config = dict(
    d_model=192,
    activation='swiglu',
    moe_layers=[0, 1, 2, 3, 4, 5, 6, 7, 8],
    balance_loss=0.000184,
    balance_bias=True,
    init_std_router=0.00824,
    lr_router=0.000689,
    norm_eps=1e-05,
    optimizer='muon_variant',
    train_tokens=665500000,
)
Below are experts of layer 5 (counted from 0) of a mixture-of-experts language model. Rows are named router (the router's row for the expert) and show model dimensions 128-159. Each number is 50 + 15 x the weight over its row's rms, rounded and kept within 0 to 99.
After each expert's rows: a language model's description of what the expert responds to. This comes from a sample of Wikipedia text that the model never trained on.

# expert 0
router:32 35 48 21 53 47 37 67 41 69 74 58 39 64 30 36 17 28 62 48 74 72 20 57 66 59 42 50 52 45 74 61
Description: Nationality and origin words in biographies and lists, such as English, American, British, German, plus Born and Nationality as list-field labels.

# expert 55
router:68 49 59 67 56 55 53 71 40 83 53 41 37 64 30 06 47 43 60 53 42 58 12 49 75 43 60 73 49 21 69 39
Description: Line breaks, bullet dashes and field names in infobox lists and headings, such as Years active, Type, Website, Coordinates, Died.

# expert 28
router:42 40 36 56 23 54 67 64 61 57 56 32 45 45 31 28 48 36 40 69 65 72 45 39 27 52 48 34 63 39 70 58
Description: Bare space tokens before numbers in dates, table cells and indented lists, e.g. August 2016, December 24, | 12:00.

# expert 20
router:39 68 41 34 27 64 51 57 48 55 63 53 57 64 60 30 41 46 69 51 69 85 54 35 45 33 41 64 71 42 37 49
Description: First digits of years and dates after 1 or 9, like 19'1'4, plus opening stems such as ag, rec, estab, Arch, and é in Musée.

# expert 34
router:52 57 28 64 44 45 34 58 78 51 58 46 34 60 71 21 59 67 46 51 61 56 53 48 49 55 28 51 68 48 53 45
Description: Opening pieces of words such as app, out, ad, en, cons, and compass words East, West, South in place names.

# expert 59
router:33 60 52 42 43 61 54 73 61 63 58 28 61 55 47 13 42 24 50 28 85 73 48 51 45 68 56 65 37 31 64 52
Description: Line breaks ending infobox fields, list items and table rows, especially after Personal details or taxonomy lines, plus Born and Website.

# expert 3
router:53 63 27 87 51 61 38 76 65 45 52 30 57 90 69 28 34 47 29 48 70 64 66 50 40 85 41 56 52 51 57 18
Description: First word pieces of proper names and month names, often after a capital initial piece, such as Hil(ton), Mos(cow), May, Aug.

# expert 54
router:40 33 47 43 32 38 29 62 91 48 34 28 41 51 37 42 42 56 23 36 65 90 30 69 24 44 47 60 78 40 64 40
Description: Byte pieces of Thai, Chinese, Japanese, Burmese and Persian script, plus some -ed endings and known in Latin text.

# expert 6
router:48 44 40 63 59 45 39 67 83 64 58 57 53 65 54 30 49 42 68 68 67 85 58 51 70 51 28 38 59 38 51 41
Description: Word-initial pieces like pre, sub, Super, Mag, Im, and the prepositions as, in, by after verbs, mostly in film and TV text.

# expert 15
router:71 17 34 50 57 71 60 56 51 60 47 57 46 68 52 39 44 20 38 52 85 52 46 30 63 39 25 31 47 47 49 41
Description: Closing parentheses, closing quotation marks after song titles or speech, and plural or name-final endings such as -ers, -son, York.